From a checkpoint of a small mixture-of-experts model trained on Wikipedia: 192 experts in each of 5 layers, a softmax router.
Below are experts of layer 5 (counted from 0) of a mixture-of-experts language model. Rows are named up (a neuron's input weights, with its number), down (a neuron's output weights, with its number) and show model dimensions 64-95. Each number is 128 + 24 x the weight over its row's rms, rounded and kept within 0 to 255.
Before each expert's rows: "gets" lists some tokens that make up at least twice as much of what it gets as of all text. This comes from a sample of Wikipedia text that the model never trained on. Tokens count by the router's weight.

# expert 191
gets: "n", "d", "er", " New", " North", "en"
up0 [147 163 125 113 126 116 116 138  99  76 168 140  61 157  96 148 167 178 106 112 111  91 105 126 146 105 166 161  97 129 112 129]
down0 [143 169 112 166 151  87 111 150 116 142 108 129  88  91 171  87 137 155 132 126 134 130 119 134 119 193 116 124  97 171 128 116]
up1 [147 154 144 183 145 139  87 133 128 109 115 127  69 120 154 129 138 118 147 106 152  99  95 143 125 125 186 129  57 116 116 122]
down1 [ 94 140 135 164 152 135 200 111 131 122 100 151  89 160 144 137  91 129 137 146 144 149 101 106 143 240 130 135 120  94 111  93]
up2 [136 163  72 135 130  95 123  96 128 116  90  87 143 110  87 141  85 142 110 167 146 141 155 115 144 117 138  82 157  96 113 146]
down2 [111 137  95 117 108 109 134 111 128 123  81 141 139 119 158 106 131 106  88 141  89 128 109 147 139 118 123  92 123 160 101 155]
up3 [123 123 141  97 125 102 160 145 139 167 164 143 104 104 164 121 100 162 148 131 131 123 144 158 113 131 147 107 160 124 137 137]
down3 [151 103 137 130 171 128  88 136 149 145 137 137 115 112 102 138 103 129 127  87 107 135 139 108 130 145 126 162 114 152 122 100]
up4 [117  99 154 112 123 190 126 107 108  94 113  73 160 105  74 131 160 119 114  80 123 146 170 135 136  98 107 128 106 102 106 137]
down4 [144 119 114 135 138 129 136 120 123 145 106 112 157 124 178 141 172 142 139 115 128 115 136 131 151 157 103 128 129 122 106 133]
up5 [145 147 110 131 128 107 114 128 100 133 133 133 177  98 119 104 142 111 103 115  80 150 151 163 110 147 120 179 100 108  75 146]
down5 [110 133  99 128 158 107 141 102 128 154 165 135 132 151 139 122 121  95  86 131 146 135 176 108 121 121 115 183 150 100 144 127]
up6 [139  98 154 140  72 140 133  73 129 120 139 130 121 114 119 122 156 126 140 112 138 125 138 162 106 177 144 141  98  97 138 127]
down6 [119 101 135 154 111 159 134 113 134 119 152  84 114 117 119 120 133 177  94 115 136 119 173  85 123 146 135 137 164 105  99 147]

# expert 31
gets: " con", " re", " Re", " Con", "fer", "ence"
up0 [149 151 143 110 134 136 155 116 120  93 120 116 137 144 166 128 146 147 199 106 151 135 157 126 137 101 117 109 119 120 122 103]
down0 [150 145 148 141 121 107 113 117  87  98 153 141 125 108 124 110 121 159 117  97 102 117 134  81 174 121 191 157 111 125 121  92]
up1 [166  86 131 160 122 141 107 130 103 131 148 113  94 113 159 173 110 111 112  89 124 136 132 145 152  91 112  83 118 115 111 114]
down1 [ 86 108 135 132 166  84 121 126 177 121 171 106 103 158 122 156  91 120 162 121 118 131 118 123 140 126 140 112 157 120 155 109]
up2 [ 84 125 132 108 109 158  73 109 107  98 118 134 114 152 143 117 151 176 103 154 159 137 125 137 143  57  84 135  96 110 125  91]
down2 [ 92 148 127 106 139 113 121  95 173 131 133 123 132 123 156 160 119 101  75 100 115 115  89 176 182 137 158 108 119 127 102 105]
up3 [153 140  98 132 118  86 115 137  82 160 161 131 116 173 143 165 112 130 170 132 116 104 126 154 115  97 112 190  94 122 110 137]
down3 [101 160 116 133 153 157 114 132 141 158 150 149 155 109 134  98 176 117  93 120 113  91 109 116 114 104 113 109 114 140 122 129]
up4 [129 143  82 156 105 133  79 113 114 136 149  90 136 148 130 121 104 139 108 136 144 184 143  90  78 106 115 104 161 139 156 148]
down4 [145 122 122 130 108 139 127 101  86  89 144 104 133 155 125 126 107  76 157 145 124 115 137 117 119 109 164 141 114 164 134 100]
up5 [124 116 167  79 136 161 114 153 121 166 115 106 107  68 139 169  95 113 168 123 170 134 104 175 109  98 136 120 164 106 118 151]
down5 [123 133  77 140 120 134  94 176 145 134 138 145 146 125  89 138 135 131 140 109 124 123 155 119 134 107 116 102 150  93 141 138]
up6 [122  81 123 106 147 120 134 134 157 132 134 122 149 113 107  75  74 187 147 155 176 107 156  75 153 132 114 132 148 113 119 123]
down6 [120 125  89 134 176 121 179 144 153 129  78 131 132 112 179 137 161 121  98 134 146 126 150 138  96 130  98 156 114 132 114 120]

# expert 57
gets: " part", "ic", "d", "un", " Re", " S"
up0 [101 136  82 141 108  87 151 150 168 151 107 115 145 108 181 149 118 144 119 148 178 150 120 113 125 136  96 155 124 119 159 152]
down0 [142 111 146 115 140 100 138 138 128 116 133 163 122 148 130 144 154 115 107  81 108  93 135 128 115 122 163 140 143 133 190  69]
up1 [123 123 105 104 155 145 120 193 140 145  81 145 113 103  80 129 129 132 151 137 147 187 103 125  85 124 124 131 116 154  95 132]
down1 [ 89 125 120  89 152 141 135  96 120 110 130 124 131 101 108  91 139 126  96 159 122 142 133 133 119 136 101 130 155 107 101 146]
up2 [123 160  69 162 112 125 133 158 141 103 127  97  97 154 132  78 145 123 104 167 105 182  97  59 113 134  98 104 115 110 123 116]
down2 [142 139 144 112 102 130 153 161 142 120 130  79  97 160 122 105 143 113 123 145 169 103 133 173 173  59 148 133 130 157 155 142]
up3 [140 110 122 132 101 150 108 115 137 144 119 123 136 153 123  90  86 162 125  78 128 144 144 137  74 129 158 136 163 104 137 108]
down3 [131 132  80 169 140 143 105 115 154 164 129 137 141 143 130 127 106 101 123 132 112 125 149 100 118 132 128  69 125 139 129 103]
up4 [122 119 120 148 137  94 172 118 139 112 131 104 145 108 156 112  93 102  87 149 178 103  91 167 131 115 109 128 101 146 150 118]
down4 [111 140 129  97 165 141 143 168 163 128 108 118 182  86 125 152 165 121 150 146 123 148 157 110 126 130 130 131 100 109 150 108]
up5 [104  95 125 156  93  81 105 130 124 200 124 142 154 160 137 125 104 137 100 166 141 147 160  96 148 102 119 122  94  76 138 113]
down5 [133 120 127 166 141 133 142  97  76 114 149  91 139 148 125 114 104 134 136 105 186 144 103 168 160 129 118 114 106 111 122  94]
up6 [128 101 139 139 131 148  92 141 105 138 122 148 144 143 129 129 111 134 128  92 148 134 109 159  86 117  93  81 148 102 168 122]
down6 [159 155 138 183 115 134 130 134 115 114 148 179 150 113 121 140 105 152 135 122 112 126 129 118 132 161 124 155 153  83 161 111]

# expert 117
gets: " m", "p", "con", "r", "ut", "ic"
up0 [146 132 136 115 128 133 153 106 123 142 153 150 113 122 105 112 124 126 141 156 165 144 135 123 100 123 114 120 154  89 136 112]
down0 [126 116 112 158 150 140 125 139  98 148 107 142 153 136 117 128  85 116 159 202 150 162 120 109 160  94 143 104 142 109 131 165]
up1 [136 157 116 111 118  86 124 127 139 158  92 118 124  90 118 103 159 120  96 138  98 101 151 130 100 135 137 128 129 156 142 166]
down1 [149 169 130 118 134  96 113 147 162 162 147 138 124 119 139 142 140 132 131 145 154 119 159 162 120 125 134 139  83 128 119 137]
up2 [ 92 162 107 134 111 125 114 146 123 122 101 130 104  96 133 139 114 142 136 133 125  97 112  90 154  96 143  88 100  95 125 103]
down2 [136 147 133 161 151  83 119  88 142 122 159 137  97 102 149 124 102 116 139 140 123 145 123 104 126 134 144 119  97 129 154 145]
up3 [128 112  87 109 134 133 128  77 134 167 124 141 103  57 173  76 127 136 124 135 128 118 106 132  94 120 153 111 156  88 149 151]
down3 [ 97 127 107 117 150 132 138 167 143 113 170 128  75 130 160  94 130 108 106 154  93 135 158 149 158 128 149 119 116 112 106 146]
up4 [129 110 177 141 129 121 125 104  95 128 121 130 138 131 135 154  86 126 126 107 163 114 161 106  94 117 134  82 128  80 149 157]
down4 [128 142 139 169 149 117 140 137 117 100 193 151 145 135 118 115  95 111  97 140 109 119  89 133 122 144 172 107 115  92  71 169]
up5 [120 138 108 104 107 111  75 198 122 111  95 122 101 143 112  93 146 143 107 139 141 124 135 121 107 166 128  99  97 115 142 107]
down5 [141  83 137 138 117 123 126 162 142 137 129 159 135 183 123 119 149 124 104  95 101 155 104 139  96 126 136 114 145 146 125 104]
up6 [121 152 128 142 106 115 136 123 125 134 116  69 148  98 120 127 162 148 117 140 110 101 161 159 108 115 133 112 144 105 154 116]
down6 [134 118 105 151 110  89 137  92 144  89 134 141 145 101  63 133 158 156 127 101 141 100 155  95 166 120 120  93 152 181 154 100]

# expert 159
gets: "i", "o", "a", "ov", "u", "z"
up0 [111 151  98  86 126 134 171 157  71  98 119 172 156 121  93 146 132 120 122 145 173 108  73  82 108  96 120 128 110 138 120 128]
down0 [119 155 111 117 127 157 142 131 100 119 127 122 152 108  81 144 157 120 103 131 114 143 103 150 119 151 103 134 112 128 179 163]
up1 [127 167 161 162 103 103 157 130 119  97  97 140 110 150 125  77 140 152 125 139 141 121 149 141  93 153 115 159  86 138 160  99]
down1 [176 130 106 124 128 143 154 162  91 133 111 145 168 151 128 127 114 121 114 110 165  89 164 153 138 141 130 123 119 136 121 118]
up2 [146 149  78 159 144 135 137 128 119 110  83 137 155 114 143 111 140 120 113 131 153  84 129 166 124  90 101 147 181 132 133 125]
down2 [115 152 135 108 113  94 150 141 117 120 101 125 143  86 165 129 131 126 107 119 110 128 136 129 126 145 112 185 137 124 138 125]
up3 [122 131 125 191 123 123 135 104 134 135 138 152 132 142 141 153 102  79 106 141 146 111 127 116 135  93 112 120 113 179 134 122]
down3 [166 126  82 130 131 109 108 115 137 146 114 106 136 120 138 121 135 132 113 186 145 124 123 115 129 126 131 145 125 108 163 152]
up4 [140 139 141 163 148 138 153 147 147 136 168 151 123 165 147  93 103 151 145 120 163  99 110 108 144 165 134 117 139 102 136 162]
down4 [132 136 152  97 132 116 134 125 145 109 139  79 125 111 112 129  84 137 147 158 130 147 145 123 152 145 113 129 122 109 105 118]
up5 [118  96 144 177 123 150 117 123 131  93 172 123 118 127 159 115  94 137  83 127 114 142 129 126 125  92 149 102 136 116 138 125]
down5 [119 127 115  96 111 130 117 158 146 142 122 107 155 121 129 131 178 153 164 123 141 153 124 163 104 144 143 144 143  99 167 111]
up6 [ 90  91 163 116 104 147 104 114 131 142  60 143  62 133 103  87 126 136 144  89 162 119 116 137 122 141 140 125 185  71 113 123]
down6 [115 166 184 105 117 135 126 145 161 178 107  98 142 112 137 120 113 137 110 186 157 104 142 166 181 154  99 157 118 103 104 157]

# expert 178
gets: "s", "ity", "round", "ation", "ance", "ing"
up0 [106 129 156 136 133 122 119 139 122 135 139 136  95 134 132 150 190 101 117 133 102  86 126  97 154 119 162 109 138 147 142 100]
down0 [105 133 142 137 153  94 145 141 149 159 172 107 124  70 137 134 134 125 164 138 133 135 142  83 144  98 117 119 174 138 147 130]
up1 [ 95 150 126 163 117 140 137 150 109 102  81 110 151 126 156 155 115 119 120 116 111 127 200 131 132  59 130 116  92 123 108 145]
down1 [172 117 144 137 110 122 121 133 152 125 104 136  81 139 111 155  88 125  88 120 135 114 122 189 149 125 165 139 121 126 147  74]
up2 [119 133 164 111 128 138 157 150  94 160  97 120 153 118 145 165  87 107 115 101  78 150 155  89 169 114 121 109 123  71 113 154]
down2 [ 93 127 130 123 143 141 157 147 147 132 127 146 120 113 133 139 144 128 132 140 123 156 127 124 161 114 144 153 121  95 125 125]
up3 [176 114 147 113 117 151 164 129 118 141  89 131 106  94 119 122 164  80 111 134  85 111  92 127 118 148 178 127 107 137 109 110]
down3 [116 133 120 117  96 163 131 127 128 106 116 134 115 127 131 167 154  89 100 165  92 134 135 153 144 115 165 136 139 142  95  80]
up4 [124 124 124 121 101 141 142 117 142 185 153 132 108 132 116 129 118 109 130 110 118 103 113 157 144 124 136 140 119 143 129 150]
down4 [107 158 181 143 126 128 137 105 109 141 124 105 138 100 158 211  85 134 146 141  69 130 135 122 115 107 134 129 128 139  93 128]
up5 [107 161  88 135 144 125  87 129 111 134 125 139 129 126 120 120 101 110 115 138 146 137 132 106 124 118 151 119 100 121  83 145]
down5 [ 98 166  90 158 127 133 137 115 151 123 122 136 111 112 112 105 147 150 125 120 139 113 138 149 110 159 138 160 141 144 114 138]
up6 [100  78 102 131 129 138 117 100 101 115 129 128 141 158 126 107 112 132 103 101 125 163 151 125 116  76 126 128 138 155 170 131]
down6 [143 122 145 136 113 154 156 150 104 169 110  95 123 126 137 129 121 138 120 116 120 110 133 153 152 128  93  96 147 167 145 170]

# expert 122
gets: "th", " b", " Th", " sp", " tr", " f"
up0 [114  97 114 127  85 148 151  98 111 136 101 130 139 122 103 131 170 116 121 122 105 118 159 151 147 186 154 139 117 150 100  89]
down0 [106 110 134 123 148 146 139 128 182 129 148  98 125 106 118 128 101 162 162 138 144 127 129 125 122 118  75 123 146 129 111 139]
up1 [129 145  94 166 139 137 111 115 110  71 129  93 138  79 173 144 142 144 123 130 144 105 155 151 166  94 124 108 121 144 124 107]
down1 [103 141  63 121 137 191 113 156 121 112 181 103 136 128 149 131 146 134 134 165 148 151 125 166 137 102 141  86 106  98 126 121]
up2 [130  98 176 124  98 166 161 184  81 157 135 126 124 126 141 140 116 103 120  83 138 173  93  82 132 117 121 116 104 100 119 145]
down2 [101 139 190 138 117 139 104  96 108 158  98  88 150 144 149 147 128 151 112 125 119 144 114 131 117 122  96 121 100 107 134 151]
up3 [140  85 146 123  91 134  98 147 138 171  93 133 157 139 138 113 145 134 105  80 123 135 110 133 135 188 129 107 140 116 120 113]
down3 [151 135 135  94 162 106 129 145 131 123 125 140 163 143 124 110 124 131 151 106 124 161 145 139 124 180 133 149 146  97 101 187]
up4 [133 113  98 128 112 114 145 133 137 131 164 131 115 131 154 138  93 115  90 130 160  96  95 161 151 151 123 124 123  85 100 153]
down4 [117 109 129 111 156 154 133  76 123 139 124  92  73 133 129 156 133 136 111 120 140 129 116 177 105 147  88  96 139 120 100 145]
up5 [132 117 123 149 116 113 153  90 109  60 126 149 136 129 125 131 125 140 100 129 159 133 123 151 135  81 118 111  72 115 117 136]
down5 [152 162 162 116 159 105 152 105 125 145 107 131 168 127 165 139 135  94 132 160 158 105 150 114 117 131 128 153 140 157 142 135]
up6 [137 102 115 113 142 151 126 134 140 138 133 156 143 130 151 142  95 151 157  96  97 120 131  69 131 171 117 151 169 117 168 142]
down6 [161 129 159 143 123 172 110 108 107 128  83 155 142 139  82 172 117 105 141 134  80 130 130 139 164 132 153 125 130 112 134 130]

# expert 43
gets: ",", " the", " at", " in", "The", " 2018"
up0 [ 99 163  92 161 106 157 127 174 162 144  97 125 109 108 141 101  92 144 111 157 126 166 140 135  85 127 140 122 174 138 135 165]
down0 [161 106 141 159 112 146 108 186 112 130 144 107 158 123 136 107 126 156  92 123 136 123 144 157 117 117 135 169 129 126  97 109]
up1 [148 108 154 131 127 139  93 147 102 136 126  94 142 121 119 168 139 107 112 137 120 145 152 158 160 122 181 134 150 136 118 115]
down1 [ 96 119 178 110 152 120 131 107 120 109 111 145 153 123  63 143 140 143 139 142 117 149 125 143 141  98 101 108 131 159 101 119]
up2 [134 126  83 125 147  84 128 124 124  83 136  60 137 100 147 117  88 117 118 144 136 162 134 105 120  91 139  82  72 106 168 147]
down2 [118  96 103 114 113 140 166  88 112  88 110 132 129 124 152 125  79 145 141 103 159 154  71  51 161  97 100 121  84 117 147 110]
up3 [ 79 124 150 210 162 140 139 142 169 118 128 128 139  79 174 139 117 116 150 146 141 127 129 129 132 137 135 140 110 109  93 140]
down3 [ 80 129 130 168 123 143 125 134 134 139 164 120 113 110 128 118 137 132 137 112 126 129 150 102 127 107 154 103 122 123  97 102]
up4 [119 104 178 129 143 177 139 158  99 142 106 130 151  93 141 163 148 133 164  93  61 114 105 148 106 140  91 135 138 159 122  90]
down4 [122 142 143 114 114 124 137 139 117 134 113 129 118 152 180 122  99 128 151  89 165 155 106 160 131 133 129 139 138 116 100  78]
up5 [146 119 118 149 124 138 157  94  84  83  93 121  87 110 130  99 134 139 119 142 121 141 136 116 108 160 100 117 128  96 122 123]
down5 [154 146 118 102 118 150 108 142 132 168 135  78 106 109 170 103 129 122 162 116 133 156 100 132 107 194 144 154 111 151 104 156]
up6 [134 107 140  97  91 134 154 116 162 128 124 127 104 169 128 135 118 115 157 105 152 174 110 120 127 125 164 184 133 132 160 129]
down6 [106 111 105 122 112 167 140 132 126 121 156  92  77 139 205 125 105 139 145 129 140  93 107 115  84 138 112 151 125 104 147 147]

# expert 32
gets: "′", "–", "–19", "–20", "°", "″"
up0 [135 127  97 156 128 139 132 141 192 138 112 115 137 160 104 100 118  81 142  82 156 134 161 131 144 117 111  64 143 115 116 120]
down0 [130 185 150 147 115 144 161 131 107 127 135 108  91 105 143 137 134  83 108 114 134 117  88 153 168 111 116 117 110 132 142 160]
up1 [114 107 111 133 102 129 158 146 182 155 125 120 134 129 134 127  99  84 114 158 156 115 154  74 105 151 154 160 140 115 123 113]
down1 [134 125 140 126 164 125 138 156 129  91 130 133 176 112 135 148 140  96  89 131 119 145 104 149  90 148 131 130  95 115 122 191]
up2 [123 138 143 148 113 142 121 122 114 143 150 123 133 142  72 135 115 132 172 120 164 101 123 180 106 164 112 128 129 106 127 162]
down2 [138  86 126 136  84 151 156  66  89 157 179 126 142 115 119 103 139 188 133 108 128  97 125 105 163 151 137 115 118 170 105 145]
up3 [139 118 169 127 170 102 147 181 110 113 129 104 128  93 123  84 112 112 151 123 170 138 106 150 124 115 130 138 104 121 115 162]
down3 [135 115 119 159  82 101 115 128  97 174 155 136 113 129 159  95 124 100 113  93 113 172 161 109 112 122 127 114 117 157 126 139]
up4 [165 116 166 127 103 119 139 122 103 131 128 155 110 126 131 160 123 157 121 100 122 146 143 142 147  85 112 113 137 129 115 141]
down4 [128 147 117 104 133 108 110 144 155 107 142  88 126 123 131 139 142 152 139  65 113  81 112 125 152 125 139 110 115 136 145 127]
up5 [154 119 111 131 125 127  76 129 128 152 125 131  98 119 106 112 142 108 157  95  76 158 138 125 126 152 120 140 106 133 105 139]
down5 [140 107 131 159  99 144 135  99 157 119 131  73  71 154  98 118 165 121 148 141 102  88 179 112 116 130 124 130 125 125  99 128]
up6 [138 122 132 120 132 145 118 150 140 100 119 152 127 153 126 142  99 125 145 140 176 100 139 141 106 139 125 110 112  89 114 120]
down6 [102 135 128 157 111 133 149  85 150 104 152 114 141 172 164 145 134 113 118 101 147 114 124  99 166 134 140 101 135 110 167 118]

# expert 112
gets: "ing", "ation", "ment", "al", "ion", "tion"
up0 [167 121 126 160  96  86 146 125 121 142 100 142  79 134 130 101 116 147 146 115 130 127 134  88  94 125 169 145  61 109 105 101]
down0 [114 104 106 135 184 118 100 131 177  94 102 127 125 128 155 118 120 137 112 176  90 107 131 110 100 133 122 151 143 110 139 139]
up1 [114 128 115 120 101 119 143 143 160 120 142 104 148 129 121 146 105 114 155 130 157 144 125  77 125  87 119 174 143 158 115  79]
down1 [115 157 107  99 155 113 121 104 144  65 124 145 112 143  96 148 105 117 101 126 150  96 119 118 144 171 145 142  91 154 110 122]
up2 [127 115 106 140 119 146 106 129 112 140 153  74 156 111 157 139  89 133 141 130  96 112 114 154 117 127 150 116 151  73 110 164]
down2 [ 92  66 123 152 141 108 102 143 120 129 164  92 135  94 112 108 136 120 178 147 107 119 145  82 139  94  80 122 196 124 137 199]
up3 [105 151 137 105 122  99 110 140 134 172 126 135  69 106 146 141 135 141 118 115 153 127 139  78 124 109 160  98 129 121 150 142]
down3 [157 134 100 150 151 105  85 169 154 130 109 114 176 151 107 130 126 122 171 149 114 157 167  94 137 151 168 123 148 128 111 137]
up4 [150 109 106 127  99 137  83  82  78 123 128 144 151 125 151 130 106 140 153  92 133 126 117 171 166 101 143  95 135 153 147 139]
down4 [147 137 119  87 103 122  97 142 128 140 150 118 110 163  99 146  86  85 200 146  69 163 141 143 130 148 109  81 135  88 158 143]
up5 [138 147 112 165 114 126 129 130 122 115 133 150 116 146 134 120  94  95 129 149 101 113 144 128 152 191 131  83 118 115  68 147]
down5 [105 147 152 153  94 157 144 131  78  93  80 160 111 148 183 151 106 119 162 171 135 135 129 126 152 171 135 136 129 147  72 118]
up6 [ 97  78 132 120 113 113 144 149 170 138 129 149 128 160 134 119 140 145 131 121 123  67 113  67  87 181 105 117 116 117 148 142]
down6 [118 141 136 117  85 138 140 142 149 140  90 111  97 125  85 138 127 133 104 135 106 139 149 187 122 113 181 116 154 138 112 121]

# expert 114
gets: "ation", "ing", "s", "ment", "ity", "tion"
up0 [125 115 167 127 130 116 126  63 123  96 100 112 145 115 111 143 129 132 111  72 198  93 135 114 119 149 129 138  65 122 138 145]
down0 [139 116 117 122  76 124 130 136  82 133 124 108 119 136 133 167 136 130 155 113 123  90 143 105 127 161 130 136 121  74 190 183]
up1 [180 131 129 127  95 119  74 140  81 163 113 114 130  98 152  99  92 142 105 110 114 137 108 124 111  86 128 155 138 148 119 133]
down1 [101 134 111 152  94 138 108 126 123 132  99 109 154 118 139 119 159 145 107 163 132 109 111 125 126 128 119 115 154 146 136 155]
up2 [123 104 109 154 101 119  96 140 127 120 123 147 176  86 100 129  98 138  96 127 154 130 120 140 107 118 148 119 107 114 110 138]
down2 [121 110 147 127 113 130  98 154 145 133  90 103  98  94 108 155  78 143  99 143 147 129 114 108 149 102 109 141 131 110  99 160]
up3 [ 84 162 133 119 111 115 134 132 124  83 138 109 115  91 185 170 132 138 174 153 146 129 156 130 172 121  90 103 142 145 114 130]
down3 [ 95  99 142 107 118 187  91 141 134 106 149 143 148 130 124 103 157  95 169  94 135 133 144 106 133 133 150 103 177 184 156 123]
up4 [122 141 118 126 135 118 143 131 141 108 114  93 113 135 146 121 133 108 122 122  95 127  89 130 142  99 157  81  98  96 114  92]
down4 [123 163 136 147 122 130 141  72 145  98 130 169 116 120 111  69 118 157 132 108 156 143 126 116 100 136 133 174 105 106 167 186]
up5 [127 125 142 147 122 139  97  64 133 122 120 164 124 151 159 119 121 111  91  97 143 101 160 135 157 129 148 119 108 109 132 142]
down5 [152 134 139  98 100 151 135 123 137  78 146 102 132  97 105 161 133 121  71 141  88 130 153 166 121 107  96 190 154 127 132 104]
up6 [103 152 171 157 119 123 134  97 134 162 105 128 138 138 126 147 103 139 150 124 131 163 102  72 109 118 138 149 129 137 103 105]
down6 [133 134 114 178 109 184 133 161 120 117 105 137 128 146 102 154  99 121 143 123 123 103 114 159 128  75 162  81  85 152 167 149]

# expert 25
gets: " di", "ra", "\n", " c", "c", "re"
up0 [132 101 137 165  90  96 109 120 125 127 102 136 111 164 100 164 143 126 107  99 168 141 102 165 110 106 123 151  93  98 122 146]
down0 [129 145 117 112 109 120 136 109 171 151 158 133 107  84 203 108 143 138 147  90 172 120 101  99 131 114 122 154 145 138 124 171]
up1 [153 121 161 127  93 111 120 128 114 102  78 128 112 133 174 105 123 186 111 150 136 104 108 135 142  99 137 140  74 167 115 143]
down1 [124  98 160  92  91 138 142 156 116 122  94 148 107 153  96 146 165 145 138 151 128 119 138 120 111 100 117 121 129 184 111 121]
up2 [125 146 168 110  82 133 114 134 122 117 101 118  94  82 104 141 126 163  78 107 108 141 139 133  92 149 132 121 155 145 120 126]
down2 [136 121 134  91 140 159 136  96  79 107 124 104 148 121 158 149 113 104 100  92 127 152 159 133  81 132 185 126 143 120 145  90]
up3 [121 107 156 141 156 136 105 116  75  81  92 120 139 141 117 136  95 139  96 102 175 134  89 126 163 132 128 143 126 125 125 104]
down3 [139 173 110 153 156 127 114 124 115 100 131 109 142 141 128 155 123 155 124 142 142  97 130 121 162 153 130 164 101 132 118 158]
up4 [138 147  88 156  88 126 147 104 185 121 118 136 164 119  98  94 119 169 111 108 127 169 134 116 125 125 115 111 117  72 107 104]
down4 [122 115 134 127 101 124 150 132 125 157 188 168 117  96 160 107 161 125 108  93 144 157 139 111 133 146 176 107 103  91 155 118]
up5 [147 109 180 133 139 111 182 152 120 111 114 158 117 119 144 109 178 126 108  73 136 124 136  91 154 144 149 141 124 129 123 114]
down5 [ 85 106 136 127 136 123 112 125 122 135 152 133 107 123 133 118 107 139 106 125 112 136 138 114 173 120 137 149 164  71 116 112]
up6 [118 107 139 110 132  91 146 122 143 136 133 127 150  78 138 147  85 163  89 100 169 131 109 107 154 151 153 150 139  83 159 144]
down6 [135 154 104 139 155 160  97 135 141 174 139 152 131 153 111 131  97 146 100 115 141 114 143 118  96 107 139 119 118 135 141  98]

# expert 33
gets: ",", " 19", "\"", " 18", "),", " 2014"
up0 [107 141 126 174 140 157 141 151 128 131  96  88 135 122 139 103 118 101 108 158 139 101 125 117  90 161 131  99 135 108 152 123]
down0 [149 136 143 137  99 118 126 154 173 117 107 143 133 143  76  70 161 152 161 123 107 100 146 157 149 160 160 126 101  85 125 137]
up1 [128 163 132 167 118 161 132 189 113 125 117 134  95 104 121 113 102 114 114 118 120 106  84 158 140 134 100 159  84  79 128 144]
down1 [114 121 131 129  83  74 111 141 166 139 122 177 131 158 138 120 125 141 122 122  95  96 108 148 145 165 198 122 123 133 162 134]
up2 [118 138 100 115 146 155 171 121 152 113 127 104 132 158 120 116 114 120 119 137 107 174 148 136 151 148 122 152 168 150 121 124]
down2 [ 93 125 140 120 141 121 133  97  96 144 114 129 167 126  92 146 118  98 146  91 174 149 137  86 137 132 138 151 120 126 117 129]
up3 [153  75 145 127 130 172 110  98 107 122 147 127  87 118 122  86  88 118 125  86 138 172 146 137 182 152 121 127 132 140 106 150]
down3 [125 128 103 130 135 175 136 157 165 129 135 163 147 106  73  91 162  92 121 137 122 122  65 158 154 161 108 166 150 169 150 114]
up4 [139 151 151 146 112 120 119 117 100 118 164 144  83 125 112 164 145 102 135 121 149  77 101 128 141 149 157 140 132  94 120 152]
down4 [124 156 159 139 139 112 132 118 112 123 143 130 154 170 153 133 176 154 114 107 102 160 125 174 100  89 132 124 136 105 119  91]
up5 [105 105  89 117 150 143 130 116 163  71 114 124 115 114 164 104 104  95 151 137 118 120 123 110 164 153 113 125 159 126 131 158]
down5 [136 142 143  77  89 129 129 135 122 105 159 161 121 107 126 117 125 103  92 143  82  99 149 171 160 144 159 152 141 105 139 131]
up6 [105 160 162 138 106 105 123 110 104  91 142  68 129 147 169 144 140 124 142 126 128  90 122 121 155  80 144 133 114 116 129 129]
down6 [150 128  93 117 156 114 109 134 133  90 117 148 153 148 156 158 161 127  99 111 126 144 127  88 114  83 103 131 129 167  71 145]